python train.py --n_experts=48 --d_expert=240 --init_std_qkv=0.0251
Below are experts of layer 4 (counted from 0) of a mixture-of-experts language model. Rows are named router (the router's row for the expert), up (a neuron's input weights, with its number), down (a neuron's output weights, with its number) and show model dimensions 112-223. Each number is 500 + 50 x the weight over its row's rms, rounded and kept within 0 to 999. Numbers have three digits each.
Before each expert's rows: a language model's description of what the expert responds to. This comes from a sample of Wikipedia text that the model never trained on.

# expert 12
Description: Name joiners and surnames. The conjunctions "and", "&" and "or" joining names or items, plus surname pieces after a first name, as in "Elton John &", "Jr", "von".
router:517466468531455504453452546488487449428475393482542504512456549562521522581509498524528408493481511456440464424535583598501411462471463451450520493506449488477539518468453450404456445447541557451556556474536509432533445530480565594507486516563440531496438497400535395533440549500446522467569563489534593419578562452512525466453587452542
up0:426450454516571551533430536471443525557464518522447512604507493518542556488512458525550584527557553467533494519461557531549566420380491455569485526537596471413530576526590554568539469503534466531525503506515528492444487548543525513506572422580656462409511507470554485403430508505511625498501554461380544449562465550409494536469491551498
down0:505586519550466505538480511532489525572487498559495470513460475467566526591514491425519543420389460461566590389483499472458443530423566537560405479494610503452490544532486477497552541595505463479494484431452458486610536457497516494485526573554477520519391493459442506549465441463546404471443512453541485541529464525464419469498471522426
up1:427579503457470512481460490556547503571507432476589550475510430538412497498457549536534495456463450537496488525465507567541447530497424487508549616408469613510551487488506506521543459475555385502472514473478449550392437510530517468479452522529445514502568462421495463550523460521512493455491527523499377556547577533517474440541412404516
down1:508532546560494441416526581524505528450527426559476392465440473514552484396568460556445434432538486545449460533501556592439477502478523539506474540493512542527488556498660495562579478553574518480485408492529507489439500538448580494521515546509512504472476432462491490583544673564436542428479446541534562480445504451500459552588474500436
up2:524421542492574632496545478517537528490532551493483457509444437472478426483508559498538501547404414462539576537540526450531431550452508509490599538546555503561518425510493473525431469519460489606565453579436460597446497477613540485443518352456507487491522507490479634525505480514488506490490497572504469431449470473561452444536579504513
down2:457517541392529452540469541536568486467540496517550486537586548451586510550455472546520430504526563485469507496485516532425531388610464594472566596490523502558539540625555484509556487529527532531480484487431482459530403487516495524439537560482519495452555470488433453531460512409475428415428487462559560462483566527543458520460478451556
up3:533455574568549474516465481357481564462428527468504484603484466404483502534475471515485444467383451440480588466531488549512459563546466596556516562481502571447448508468496498451547529523555506562482460571478497533524506521557434510503466453488528546515455504556531468470505533560437508455459489543426473498518499455513407395628538474443
down3:528488524515464589453490570533485494517479396463557433447576452481554572531489477427571567456515500532487541456585539615431521591478345577465472572483536523405508594516494533541446502455410544512437524502500484518545508445554396584514497552468606558434433491492411533484506475511501537545514477475470499552487429516494478529506414487486
up4:403469530521497510526469458533471463469470464510459483435521573476414434523517437581440514591423476590538508553507515492521480480470441531601535550489439556489560477541448548465535527463364518454488568457540504559539532545446511419533574481544451546523499538528385526484490547560597420464511380502461538587479388540531441486453484389502
down4:535466429473551420557508473493557558575546617514515479477462518483424520458586551566568541499488508541486511522526539470364449563420517457604487480525363527490547501524484561558488505509404551513477525516507398446542497493566414507533431559508457526477537401451517576565445519450453441443521468488515374592484597495462464504524534449488
up5:423512547529537519479454518458568486534494470519528473563488482526522526546450425479548534577412501470551511558471545532505531499508514526497565567521562499543563490474575419701533552490562615550546511513578565542504432426487461519543529558528520662516437619560534527499512448518488536611489439508480480537572561516439459543550401466559
down5:499458525442547565474582566515499598402460561512558430462526432547549521468536483495482579545492512531422561527430597501505476484523479531595545572475505531502559414448569533550496469464597507591493393512461499510422406455487524512442487516584524465416449490556565446450511517507489511547489408463455400442470490540412526403515493515527
up6:558528516369541449425488495587506513499423501506509497550491527439576517493481504535507553443535485533401442570499499560425469562549443476510518382502487519465502491463576523528520538570513458524516574496533467435652556568435567521532518500577451522505523488512569492482482452588556455481476477469478512579634540480509478475493521459474
down6:445495524523458519490606399458569484487469486534498545514607549514550446585561465565483508426487437511439451495455527554534478609516351556509472527528522553493526521436496548476619430502457408473440512473607451501461513563578490515544414556595494541465380526610536535546568498507519504496461606445459451507453420598498435529463444556498
up7:453534520521445509547536477443495511648526559475473512482528420452548492508511513401472526495555471557563481552448520542536441473460427471526475560481500517447502473526579519458514444491485470348499528530530562523547485501517489482507467543506548516515500510469530424430540606534506449412436541491537389479506495553507527377522488618488
down7:591488493433527595550578431435363523511522521520430496527477496507430616472529511552451518538456563560458529548454500459515462498490565556417597460490555498514416637469447544562504506470508602530582436462546500499473453490528584555475458467427462512601430549534439505456509495501465458576450451496558518468483545487539495395505397537490
up8:525477521486525420509596463498435489498526453540434530420489504494565489485551486480538517484438577498485546540409446522415526525499509450558396525456545542487483480566513475526476548461500488539506511424500550564494516515508343572537518603505487499479439482604478455476570446438395524452580563534506506515527533550479582568570585518445
down8:504376456486520444553462422445552521493483467418526541488540433479509477500556532357449510456443503406496465512472473483482394542434529540521512508542525526434582494513471555416486453558499528477496523522453556467520532425529519516436463490539547581489395593544444442532583466487417498536475499567532534450519515385508487486492470468524
up9:476533488404519595442596480463348527467518493483538490483413539502457525481440611503486510477551494569428612516447485443510490552556550517542432370400568395515555525558555512529462475570505465554559478513504495437457629459485451577503591400617462429519533577579426476466621488495583425448527433441494472544454466427538508413498503510526
down9:535456393539415451462508503473532545524485481534536513494524493545529483564530478457432505434524611550502493443501535550506572401594485495563441501452468621460404524547486463475522459485521465576465482488515466543480539481518510510499514536594617504546508510491495519456498605507564532521547482447463579517465489533608592533527468456458
up10:475431543461483491473502424403495577475523520536470554481487534465564438466487463523554584490507509463548476539554469444536449466494456534525481513508537487518474413410425518509424515487546437508567523619428435477522645506520511440476503439514505477498487533442556439494480498519501516506465486568514416473524524501492509458651533378609
down10:579503576461469546478498428519482630493477450467395536432463460445492365474360470491457482555517362545421568506539464461417573543584439490476484505471511503431498515460534554551506445536545474475453390505446544471547558532544469544603480459565519575480512541584432510497467499512487390492481532472487586510409540486555573476402531443573
up11:562464413499472449555519534419510556513493516493557484447550541433573569516481504386527466436539569514407453536560493587506404460430519553553570528452451470503546554480479498506446435505413523498538481473448495515552544467536512480494439520416446575564576535520613504566519570482554536407540489499502469526508429401553540553498540471475
down11:480531504490482482686527474492458433489579492411480570453562502520442562485530464420542540512439514495479465510503443427479390493629594477476609461487584491500493442456512431519557503552553515472566446583530515460531550518512501448433447423482554562502520518565493443531513434501496449454448468506566528438444502469505459516424482477534
up12:440489499482459529483389562558518503528428486482446452585438490430506533473498448487543505445496513467482516502578462458500523594383545529442515559518410480559517425523557460446366558568550438567510561463415470566625497523444420446578427394478468628463571435450447581495533551439497511518470469577493482573506462529504487470520497486492
down12:468567568535540493413496520372513582481464508582562479501530510434542490382477536515456538526557500528496538462524618450574489459540517457550505514511437450472435452464506499559470496455501500507509553542452459445440471505445531453554525529562529436500565477522495520480497550579611527432485468521484529509525475521504517472514481584524
up13:388500565509443510407484486478528483562557496514619499417546458540577439435509427497455487426529482490434534560515468415435456469524476561488528514470581472450535458482487476532505562574495515415604498522460564521551409420506524463449499563473500576486561511503479479393485484471489603501539503577380530509501587569480442487433486496476
down13:586477478462438609557508546476536533487497467469538469534568522553545519417492527540529508576408493460477496607580472528463412519565546502522554463536531489583491469471581568446398496475505506565502467453559484517492481526495502474423603493512489518536516457528514444447576463525419579518516566585534518444462577528424425433452449545460
up14:442522558369480460549445440498566515596514570452473500451402483449525504540440555490484444536473471477555498480530549381549583510509601425450571451491478493508438493468493610475454490481470500535440553391506570531529535527472449531455466505480517445533463512567508474551516447468481486456447492465505468581446491500508485505504448520532
down14:531511490532517486490473551449468460513466497410496490483533417434453556448537530405514513637535525559518519594532471511530510414568412527517621506532495522557448482529502506530507461531532609648523523502551463433551558484568519556449465509410465556576525412559550485507481565501567450578535496610445486424487460516495525496463570523530
up15:504443560469464533490526483491538544458580511562473423511401507545575562537471541538594648469484429553523575501550395404484539438499513463549465478615509605501511443482421385503449506439472467500450511535464515582399549484577486472466516519647451470490563547437493428439520491562512533493609408498458476438429586583410462485507404514521
down15:618535525532430422557474559499527524471538430562412541426438483500434383518472537514509499499496619532574587557472460487499528510475478549445502489602427485505582463395544482499500355568495455515485537485530499499459559541487623516483475542508547513533525504568531538513501501553504471504518535548590498368497567475554524470487510462528
up16:508503544401465416429463459501515484555456467505550495540458472591509470557442450515491509482442512522505509469544481435498556515467519555609511438451498533582453367424400435561552542469520492500453601564461473582569544462429500477508460458400479422389530514467556543531513427544482494452543517445495463433525464551482509535576466579530
down16:537402488548438491597461514465497557408586544541470472487426515435444482415460535568500452527432470506517486514461453566477519528438541541455436493484506461514546569451508602448463468420512452470445454494531570421517490406550419552471532575438439618460471451606581535525611492448508607499492592487480509483469494482540464442507517553492
up17:482523434499538499450535520519473490603514510609538413508520510536508498471476522463482499473454409520444584532412475493502565560503484482558449518559497447483606445548519515530531461450445463499472529462418592613539531554617501506587446401503473427563494457504425470523517391518464532488484382488507527516454451495516498492475500515439
down17:515555422547485536446488445448536474512588515448542485423515540485512510493645498477549503428439560543528517487452506496582391330501524521470479566458459370420468515421583533480411507482407518380504576501561506497522399477416522410499506445548450523581516543433534454593519480558534506502448448520521547461437498392601474523459438453526
up18:509491472555538443489569470482503416498431416549548494466476500520508504537501534523486477445495452506415467544606585529470428479539490454534622560533563409536441458509463532500380538466511483484506454434501474420453508477513567537550520419449395430482494471506425476408551486582486479532537536528547508529408479429480436503428501500463
down18:511454596470444453504531384535566463542588606475521522404535582545587529461472534577503511472452439620579465469468582578455463499524535488495497435497549480605542546492557475391554451481480546497456468473462493503558483477515589578573528508488541493501423539563564453526515503485531469449516479454527507460513568504453466455576444579426
up19:508477473507477568403593542470532502570577464501567509527507476543543519536442553493489429508576511429470524528487577490649630485444415467536559577446403508530519460510508537456507493487419545524515457509471483426524589539494526526538506506510575540525564568480522440527489472533476541399475560508506416577563512498458516558386454485526
down19:485447550458448487577533531461584501459502456501504495484521551537530397506510443531396562482404502517441473520513490500469483515479551475524526534462484535563393577590504540525471546471474558451593508552428492509436496424531549485449529487492509494513425519513533473426501476518579578565471530493515460423550484416544535506493524519529

# expert 21
Description: Score and number separators. Dashes, decimal points and commas inside numbers and scores in sports results and election tables, such as 6–2, 7–6, 0.08, 4-play.
router:490401478478538485498504447570465568550461385540494589462584474423527462534529457427498488573468423450557587573529467532537423415525499457497539403612501512609568484512586422452531498432522482518502412478522515619485434549511539582565538448490541548460587501537500435541438541517452422510456443469453498512539473448505486575473535528501
up0:426525459512437547399516480437496538513463450528394510486474573471574559575553485492567443604459595498486490578511560596505500536512449487566481574475562510467489493515456551398492495508484556594611566548511605458568544514516492429534511500492522595572459466493534470466568521577476415377505572481452565533602577460465485478443514430494
down0:496539485515541527547438512550502518476516617459412526451476490490460487406557491542535534453469504540547522457363536593520507615515421501503469534493569468476546518467510446499493552499571626494537519495397573505528603442472480456541490478603462564503504470475541502528451510474506426483567538448499493590506598479554497462504480518477
up1:487511577440483559458508424415428488461454507573526510500414530529487411412493597532493477583455562434428501578498499525543537579493573518545452449436528439493465565516471515511527459441406616433539569516501434459497590423580451493474557407578455464595500565464562474467544469489527539513531512476505479471475532473521476632489496498500
down1:458485472463403480502439412494550574497540537416430486456479521488545506460404474488455511494463638495483474561524518412454505449491402522541421456426510559430549487508518552513453506441469521450495586514476532436534554470432459486505536527435460452518467427486485518548420454517479423451386513501472410487474449478611534473596506504495
up2:493550548483518585523556462505510509447542504543479469455594458489484474588448589581488508534496579526471571520502451495443460513502442590537456488505573451485471461493516563593502493570515488496500539560497540545545613489536530512472463482463448635430555605457528529456577410442512460398535518528500479478467453382501472522481547494449
down2:539470517623455477569501501465481572432473499491439481468503486470469523551537433525461566509493479467579499538500503514446426484465551546433551551517550529540532477583501465447503506516530525555528444402466622482447490485460439545529501539519597511582534396472512435511460605507520359544548540479531542478487556577516392499436381477506
up3:552437546514557565444482584515456597522589490512485503447484523523433497526490506510543498469419589557500488448599457488475502530401460447541553482468458531414428486560447437396542537519476456506384473490572514546451554484457467369460463507477500473492502445536514520544514496561463505497500534481483447577557419500519458536521533502478
down3:487430479556486510517510548445577530534433503601467515491586469464410529452424484487572525589511520504518544561488576492468463517420399554454564537516512525463577343502464554487559491592418499485484443524492456467574480447503561508555452607506545598356584508519513574490508498506469468374516573526471483436509435521540546564373465466506
up4:437398535519526529445524596563475477439525555564573458448478407414506513480537494484509516496510527437626540468494501463449562525459439526509523501502454453452478461521506563409433550564561557443501542475500591489489406541485423454446547565518582502541482537401541558547565549459555525510507447498380453484529432481521594499508458527478
down4:478423558532536470395403494536518421486456465552580491441521413411416439474542539500472465530535507523551476545503406534501470464340500432529530479440501515453442431524507475562585534473408487494428516535524532412444551496450396499486497539469533474493518463485579478436489439490555447509573534534471597414507404480518500447507468533463
up5:455573529529566438525461460545537495481521451483483629461508543471501505495505393599548481475516486505491521444490373440497444513563455457546495498487492487463480458440531538425548475457473397467543575520470497564474443385559532549515548523441530502478488589529449514528458522562610486539624478591537519510519522465461529490523472504504
down5:516543503498505445473394537441475443509482535509568520457468542510442580549554495552499421492505600504536521592592512390505512512446504454451517503430449497548499421501502480495438484409499482587568491477539509402451504424545589506480505529550532481488518512441478484477452539566486501503515515548543571455527508517507558570494427606547
up6:524500555469488587512451576518415487459461502535444492458404502392526529489476545515444440547504606495465470479452471478516514513470542593560552459475551447531528554446500552434520482539523511524538485444525516441483538443511432485502421493597473563592537430515601574499506478451513569505578482487520469512450499507544574472498463391526
down6:353492504526452458550605526526543482487489419567434520530494446610447510458468492533542493427597461595534520433480513480475457440566532475574505554481489524430519474494466480520394524506487507498463511530503496527524463486494502458455487535507491394474464504510492485560569429535429567546475427510456489502472427475493544438479454445516
up7:469471496520464508415449473429428466498452531403620531577520496560531547477517465472546504479490446551566557452504505572569508460639488456458444423399543496445437582532438521519434569460504543528507474491512543527556611503469470413474533490520415444505620507505530532497509559506527539478468474545460468518393454486427548541467422485551
down7:467453506397478515493372532482412425501438562532491432505452401534549501468480509501566454471460532462433552430546549440519510459552411536436439544481453554575622395528471447520452466440613461508596429527490475488459530556383510555554566446545466498525473550501509554467487533513520488570510453502470505518554495415531456516525520530457
up8:472513505523595482564494461445508493496436475423563506472438509448501513532449475538532459498502543474486474502474469462431535500526547512647455629516569536543523554436376535551460527511512543618464619466404462431538520496451544352622526541494542613470438489514457551443435513530558509452541470509420505456410464533466523554548489549434
down8:537557488502466532560410462482542553428515462500482501507545514503487558489498497511439397536597507512465478471441575557502484471523542546414451546499453466580449479532380401587460479552548507416456561548519522489586517572532505511451502512427566456503554450556539546527459509482528498470451512494597358557472527411529540452454550508509
up9:531532489398603525529394445487412480514494390425454419546487509549509471511492418530460595563543479486473491500477492494482548460507533530549513601476439509552520513518402477519487501474510438449571508573559488502519469424463520497450476464506486524539541553476500442476456465474484465502532455459552483560540471538501524506495494378443
down9:441593481540586523447436481431451528480461476512444431459411412438520487483517495600517472440555475491500455461547572582466586537506442410460545450545461478491518578543463475421452443524546418523525505465481448439497472463478508534552514522431452494628467493459474446499451517468454501450495527547466446453485483521510365547519488458579
up10:576527505440532537557551470520429475453602434436539362461443455535483508482473524456413614470457524502519636472453496506552473515490387526574458503428511442476417404535520525539494520448439396421483535495513569594530541424450486523549500444526388394497459528438562476442477481569453443464515489539536483473509457526502396498521441476594
down10:518459541555525492546542575597495457534518522560555586425462501363457444472488585451488518444458572453485566499532526485442490520500443528450545508580613600619516540486481369473482523425502466611534516511451458519586466538565571471575496594494518469514595532522583477522478576557539530474542538472491480529575567427515490521443488496481
up11:471531478560488543411464507487529551554546512536539441552558457487508512569405418488481569488525459585469529453564529538593492535498411470524479548383426567459524508485532457518628543477533411451498539462504540613587517521404449528479469515520502530465555484425531548465541440425514500510464462566497479592523462544554446422531528487485
down11:454470574567506499486519445507514407506498540585503532510491566573465498454495485449501559439470477526603571483515388469504426454511517468405532522499504582441424536507575609480432486398527570595507516605514555511538510492514485564412577496588496448529461534459484420437536536478522462517471527525494586488623460459516483462611490474469
up12:439517500511458497509572515617514418451493520595431497528481498469503526547501600550445469445534577445549578524504497522464504436421545489483544465460604557459545403505418504468440514430507567386545546562500457540481432490502517516457473517518455467500473482438561515495530569610523490348435500437412558466533514511463467427431545461423
down12:516497456467501439563429444529488441504426545404499451513453534557359387501446582474559510477497478514527570483491450432502465516520523461435417487512349478482570410465453539582495507526432517475573429505464571457428527443490455467488462478602562540440569452533542505490540483498610410568454524476584501543490423622507494430543464461441
up13:461556457522521421449499525468399418498446500343553449468529448473582508491545532469435440452432571478478491455473466499502554477576542525428514552457472513476474483462427532475435460460548448574533488464504514493520404456554482484435508455456525582554435509492548517528512519542440472418513490460490462412581500518500525470576537475503
down13:488471466472449452487458535502494404600486461532490530483464481470472495446544545579432498533500393546575431459506474458450560553519421474491519559517387445434465533484423579543465440476462430508435505543545551463477492495480459502466480484386462541537558547597483485462454521443432481508450546490484480601512477489481451433615474390554
up14:561489445495543500528520532523514407447481458447442445520449522494513397459440587523464571475520452521492456569419506423559585556475440440505468526474511560513370465475384595507517505418512508493574537488470429531500572452500381480508497398581521557496496487484489459558509491513495530487577462470524431516419468506489437473562504381560
down14:495478565511586520477533505518439476574501459632481549531523470483490447478480559451468516516422473453428563537442429445523575495429471509494513480515420476449503514534564526524522438450440479430485524543463529596497540454497497471498467551462525451460446533604535510463432450495542459494522589512535534546494470439436469522434439555481
up15:493523466465532468547513380540485470528518530525429380524515480568525466520494486625508451562366665502469515548495445533482482504509431531578552519474484519541533555438515475495464609569538373439543574579503444503481531453548570559581532527535550524553549547499500518504482604526487537484565592497505484490429564550546510557505480507507
down15:471441467474522488528454529428465560481549571447581456459533478533527506511499609532562308593503560586539506497570486559462398560504496518396520513492517488464476439522440456438538570412459524543558510492513389448480485413443516536472549505458328494490483519469462447546471511516503461523543527497512550527427505492529439559519534488503
up16:522475508506515523501475429427484582489538445533491422550513477488589549516480483477469466475544481599473455471473477528550512521428483511535459516424463600426460523469520581382541589460506455463514482571531504370501571550452521454448550437573429468461506485482543523523496414439483468499492486567481536503453473479579466483519523427544
down16:565572514552522469526576508632473504423489602356550448523421546489478460509361535493509489544529488470553541505551507506459526468482435557517517526478564467516607621484543436494495525477486548457471610472523466533490454456428523514480441504452454490562523460508385479498488560491520446487490577538449486519446448465457400470508469487507
up17:501539497542574489508534520522484495544442528453549526497458507482511553557562564412522427481388606512468445584533423514508501452490519544516562459494491558441547573494458581515395518488452532504548489514517522487469603504398465537542468441519496469539486497476565507498607475510590566462536469519483466573397531437532520504446583453483
down17:524463553497404475568524505525466494497496569518415561609391469441560518457485474464476513527452517523437507372448450503491483501480520529559535437498527549527573461535535546427447494588515508487505441556505525421493578560438525519508498508490497515519388480490562490538501432489477396437464578394498513436483506478493558504433526544452
up18:437462520537446449449483470611551425509547446477569556524567390494506510505560498493534469434557505469464472442548469512565525576560545517526485410622503443486519481538539552447395472511455578544553499439475394544507537443548481498469513507555479609467480591488493434458495478495489542558501482473543527434479545586532512498584566461459
down18:537516487618497468381572464500554544514482524485560426467533590474531519604460532485524369497408531494458448563512460553503516488496498518528498472508565576515450388517436462472468450484434546543544455434497531596342528394556537416480556463440461557550497459484468429471438534517513510485461506523468497499561430479483522485435484502532
up19:394481488542487564531506435482458564536530477394554403492451503523474537563441576576443509429505490531481502492494475421483491479460481494518486476490600497456518451449454464516450430515504439404431459590412457533534566456457448444534424464565474502536444449491417505501551507524511497563505447548480347505434454505373513494425453510499
down19:491474417409397440536505517572536433483528490459478425460492463555604465530492403551387640600547499515498514462561550506490472528488453526529544562473516551465503536456568491458453592491504462430545495508540495495549497536431500598442560547406575529472527512454432488453544453541451440470401515500506435539473519499437465586516567430509

# expert 7
Description: Hyphens and en dashes. Hyphens and en dashes joining compounds, names and year ranges, such as 2021–22, Democratic–Farmer, first-class, plus institution words like Arts, Medical.
router:527497440509425492529609548431522501521513430499491462596451472468510498502513521516390418428373498553601540534582448531510434505531513558532548401424517563510517452522551457523510491475489494439542433535539538405435445553495527591488454465520480447504501454505575495552467528597621585507525632490574555481372535445481574449507540512493
up0:479431429476423467407506649571481473541512534512494474496521574389539515501504595493497427534543496616498510518477458497463540515490547476448498438470516527472444551530529413532550496508517481467449561561517498419586447523538578552461519523475576496636522516377547447527461511517541450464546541550593455434516503496438521515498487520529
down0:550412499457500441481554534442491502455591458477506533466485515510462510493480520457517497579414498502422471519525473438569558464485562582502530517548489507559606482515391446414506470537491492414595396498411449473431548483497585487507493477666498478543448512470445457410498494519481490444429448504463468515486576498479478538563531568441
up1:478609513531440533432563482451464584512504512500507451527536433501602495438520506421511498512410447553490521491546437582451555460530549491483534502534537405511533435596571514495484496488417486488541451468518470566474541454472444478603453433540511465482481447501574549426455495502551561533492582527414418486560569540518565480590545476563
down1:436503471545599525486469537482419504489600549530577522493559553572506507460493590585463526531611428460453529545426545472522419484565498558521492526463562489581456481553570437474464545523555472414465489505420494484487491502491521499453610581445505530562521531463585492502405539437512557561470449630488476510477457464484455458526499621533
up2:469453589418512475572530497500454513467473510626537571559549474591496487523580511449643512513414479500519487493524505584459448453406538574536505527529529459571442407506554443397511463497450514499491442474478438567487440439567427456504403407482446424545473537520512496484508548584474486589583468514477393520515547521561451507601565492485
down2:535584502421567504500412379463484496540482527495562449410547433440507546497467480574519461412526520530404504577452567540426462503404453529439457489485518542568421500474484456527503580581529493555533456489474532607542495477387543451527434520509461505509411488519502593442479487470470548419607473547557578450500441512473487567491483438462
up3:485505454435420539594572409490496517412604523491474477444490469527561551518484574516548435501462545474504561488509458585470457564553567483525400566553516371537528498522525514469530566499499421552479513490536488549545549433483555492461481591509444522471604508513449562500576510549466446475523541621471403509513542517474504533481447502549
down3:515469411558592494609487523421538495521443477475484422395492574547393445502529523497553539443526513495438472478556431456488481548632546466473542592525608499552505476510443455481447550599477514425515492442577459544446530528543482468522463503532458459519492465480505525481535481599507508574520416535464440551402506414405463537478598432446
up4:491528607480491390505511452526508416520435429508521564477570505503552522417471450578381433498533514580461532450480510466399571475578488479503456578511438504444557542554498476380516481523561457553495504449456424512533474482478476430442546471448392511522513406497442435549478505586478566456497526504508537408470547551501438387592544461468
down4:513446535510467565582526507477455571539444526566555486462594514458436504508435463503531490563539415507579548507516504468527489471394548473538549470516470498562549563456541501554510500514551580517512513506425495496503500439510512476427491454524456545541565431518530499397521508542534549520650476499476419464405490505471512563552483440546
up5:435469540404587540512444525480488416509465491447573528439519542466554510491572512532524504446603540554511506513504582439493491498501440518531524504533559539476622631513597574498402603379432558494464563476496480554516499529579522494504579359533403471498559420499489475530496498450441519488601542454559455516508567485512438474539465562517
down5:492492504559447483441447546505563446474482369495453507408531579562438580486479438525586564436493633546472446584491606473475403538473578472387409457444547528570488480527559475452394493430411519485585506514534513538509569503465472547528550516573450451579519509502501466494462469471534440556469492428466524517521410434469577539413519468561
up6:437401528550512413509565573499467477600412560583524479547597523550540593504485548484516434458487441434483576559486474507520541514612476536517472528487555428481457468583553653542566365506516577487533488479511493497429509575507531470571463539451570526620597584493555523478497471608516548531489527469479481570450520521451508445469580451459
down6:457469523502406521498519521485455478488493598517431465542561582534564431566531612510515516471499432476503480505393414549618468524502516526482437528425558521525498627509470610555534473431508562546531548536505464469582466507481539529453540445525562498538406619579475504484489421457471483459498542449616573526506470514497431476529588411422
up7:430467467546455548540543480516554431411458547494496553519528478539540533429595473485507442534439486558527503488525560434480479499436559595496612582461533534508477543490479511497440522498517493535435468459539477483456457520593487473458531511547501542495507504501484446494480483501451435513572482551528561478507471484556475592512486490580
down7:631441491456413539539539479504458398560503483553498495503527431523490499565464520534484533497513584531474449532435530581438537468519527572526507545499517451490478469505524427591485431568540492528480411511484524548571492538554489480565484508411481477461525522482457503386507591579480512469582490583473467540468467495449512540585480547451
up8:493510506461589485532514455448538556461448504478553502424520482489537462344490451475483507456537526475535519522512473547414523517457407473506516527522505473405486576508472559485490457465560528479505451525434503512488520520517507451506476477494481507476610397511505478516468418524535574427514434487418526493521443363465525578502486492521
down8:522492518528480541470463488500516482496497559502471427453475549461522425478403470575632510528508511546492527383523472506500501400481618456558442566449577571408486545518508435557468594473383525594472480486458522503454545471520555550439583563567544490603527470479532439563389477498442412481571354530499466471408527530497517461494461509578
up9:535535531339595468482465458492519456527450456473424471544511486480491530452476441477459571511454576463436476559570551539465434511473490417503560484446567464453519451486533531553482552496577448522451458451497525471544511512401449560532532500477500423420524483523476441500545399501392476488584529417502472531579515561494426527611490522509
down9:468455463345511550588495412473519369412475426543500515520551398473502504490518516538490520566524532537529480499491507438514577464471474492491465522548468443440489519485545641519581494473538459575527564573464467551455510568498456556479594559476437451555523526401444509526573452496418415580537402487516465481520475467462505524603530374495
up10:455518517444446505480452483492442589464507490478438470506450546484443509456361562600502627465496618532534518482461513420531472430491594506469488501517453522397487526604559439479540522665482520475465485532538476615526596499564461496498487551509510492491514517474447461396491495561496478516501551568496554478451455537387443512461492537515
down10:486455561511528504571503571535470582364458435480515602441597542577468466608483561517442495507471485465531479431438588472469508470373541417529541453575456509508529494461571510417474545548461486611464520579511556497549484508529484481403536475447534513565456561512585489490557535526480494525523511508520477603539494491421470560501586505516
up11:507503504536453547497506589446449477522534406404515546439556455521411405497505541468578563438558478515490519449467514453448493495512445495491459490459467507486503580490506440571374564523510426415460506520403432489534566413515446510616468477527447431518471512515447496466447495338491544562395510527490414479485532446521459477543531381518
down11:534512414579563465544409491537538540398571430501495516526475508554504503499538518469414411583479526485513467467436540552579529440529636507398407495466569546490454484461607411573487459535481544490479367478501503459529545448449524417522461556497588469544541472391576492549517430405590492523523564463532464458596506516504481541468530525533
up12:428515547451590628490449466528455568499524548565477550526407631546472512517478548589446563562521568508460477401484522544430507537533522487524484482481544525546517561428525562564462598393487600601504488521498530454530545448375513527521526430478450531418482421524452549507438560483488429476515515452519582469526547510570396520458496499482
down12:526548625464505488551453534495501434413514483396448536446508440473336462576494479571524559542515497511488490555460451567511502496509502533421498571540512412495461434418530572645516467465513492493488449509529564559421438562445519486542527514465500584515502469507488467572460489387554532534464508461561571539500556434457466436442426407564
up13:514556483490625511543572578460531557562481484495489596488571477556560427471495523505496466464473550506599530575593500554513580441464492554499543470447536469541550460464535427457495562487468463501475500528524436456461472497568502591451532514511487535551496527532514407453565416642455516476557528549465442491435436466488507472460499425468
down13:412507475561478533587491579474469524579435458490556504541465428483515514518578585450529488406496580570469468500515542450513550429512534633518529478506529490490510485549495463552443609578525498554497472521503397481524473459497504604530486468509515482454550532478540420585562472494481463489528533528500519550492504502473533481508616400490
up14:496490616568506525453438469479490480531487468527499458474501544412439517541463503536487544438455540510483513502509534502494494488482554476514569520516542432477421463468547521502554434455475455478492630501484508542467450474422480501530486399487430586508442537397490404506449468419464441337491463524421495552548413466403523602488459504498
down14:551543491481512458539495496409538463488491461468572501503495530480495576502465451498516461511515417425505417507514533499502538562493542557476498520646479474519445433424526421503488460455528483530532486459503510536410406543425527479519470460534512503517494438516412474419547503638567513484418458463518458487542572539561504476491471512614
up15:453443541438589456514457482463485469531490577562531423511486477520533567580482524472554518561584563416540505399475473483464501547503486457532519505460428450475445497502520453498459598516522544497519487406475391436483505498423501440448563478476533601560567463421560428512424457448552503562473533419476473517600563513488522524450463461402
down15:541534405538550529509573495526502530475531530421473458558539558517597435515475501541526447480555473479514544575412565451517458587547468523419496559518495473430481493499496467553521438437519478517387628487535447511600536575525473556501567526450483395502544464424611483581455484431577574538521457499482496532483514392462475455521496527556
up16:487489496559462454589529510477437529466558520542540414566463447569453506522459477470462541526365624508490645456528489548550484513392525534477486538444458474452428549477565450520495532525417414509467452508454497647523517419532515501553565459507498523503429451376477522431581485600535526438552477532487376505533552538431452503430577468569
down16:568464540455478608581400476552521505485513457499473534503484469416512518426568522521524583504487435452498442500495525459506540470483463472511558502452386560464463481463512508563558486580553512664582549501474423529514435438584560542452456503451553487444474533538524537522546418496420557562536541423577484570592555529407522485455459494437
up17:502499511602518527416551496505498432502501418460555501487524509618430518520485531520539547429502504469497541580503451504439456463650476468481554479507498514472440466564456546595457406434476483522482491459607481490519546548588520496442450435431473420460544653555548548438556505586446492483390497459518458567471513477556441446640437460520
down17:460427440447453558550411528529506521516483587562493452616514596511467469474466487448519561556499465582503573393451451459499513469499436418358529430518486541460504536453534415511483521586490451541516614550473521464410421482464600479433567466478520449528519448472507464428489449496470457501482484468403427472441458552545512431435439431573
up18:516440480567524645492515470541465500509479486481402501448518521423471413535434486476549562578449426425497555439486573531466423543480459430562452482484516476561417471444504415544386597406567438539463463466487450531551481473501531536460454414519481547522520452492510465488444500478522474497434498446530505508562512479494424558542550367472
down18:509395528521585428577453481519447557463508520563488463408484493492433494521626538483457527512598517557506494515521494430508515488554488491459534501528491493424561509398472517612539508545439546456461555466474555456513460464498472450532504521515520364523516454548529474552436542517498392559449502525480420510551502500495392504489486588525
up19:476493543517427504458483457476536487442537533511478516520489531592569545483496437496469452465478433570434526509445471529514491511473425429434506446531465477479452499648395496479537432507400424506531485444515460459509516575520484498393495416535536442472518499555472527505496534446526530549468469481530475541465372485496461502519458463623
down19:461527522504510493401533529479504493457572530487489581531458488518509498565498530472522467382508488476510492508493545494499472493466489385481536522577571505538504510415524579534515569540452545454519488445506567473479568474531561500409523460494463428469493499474545498655542469402496542524498494532466457594471506525443486397468489557450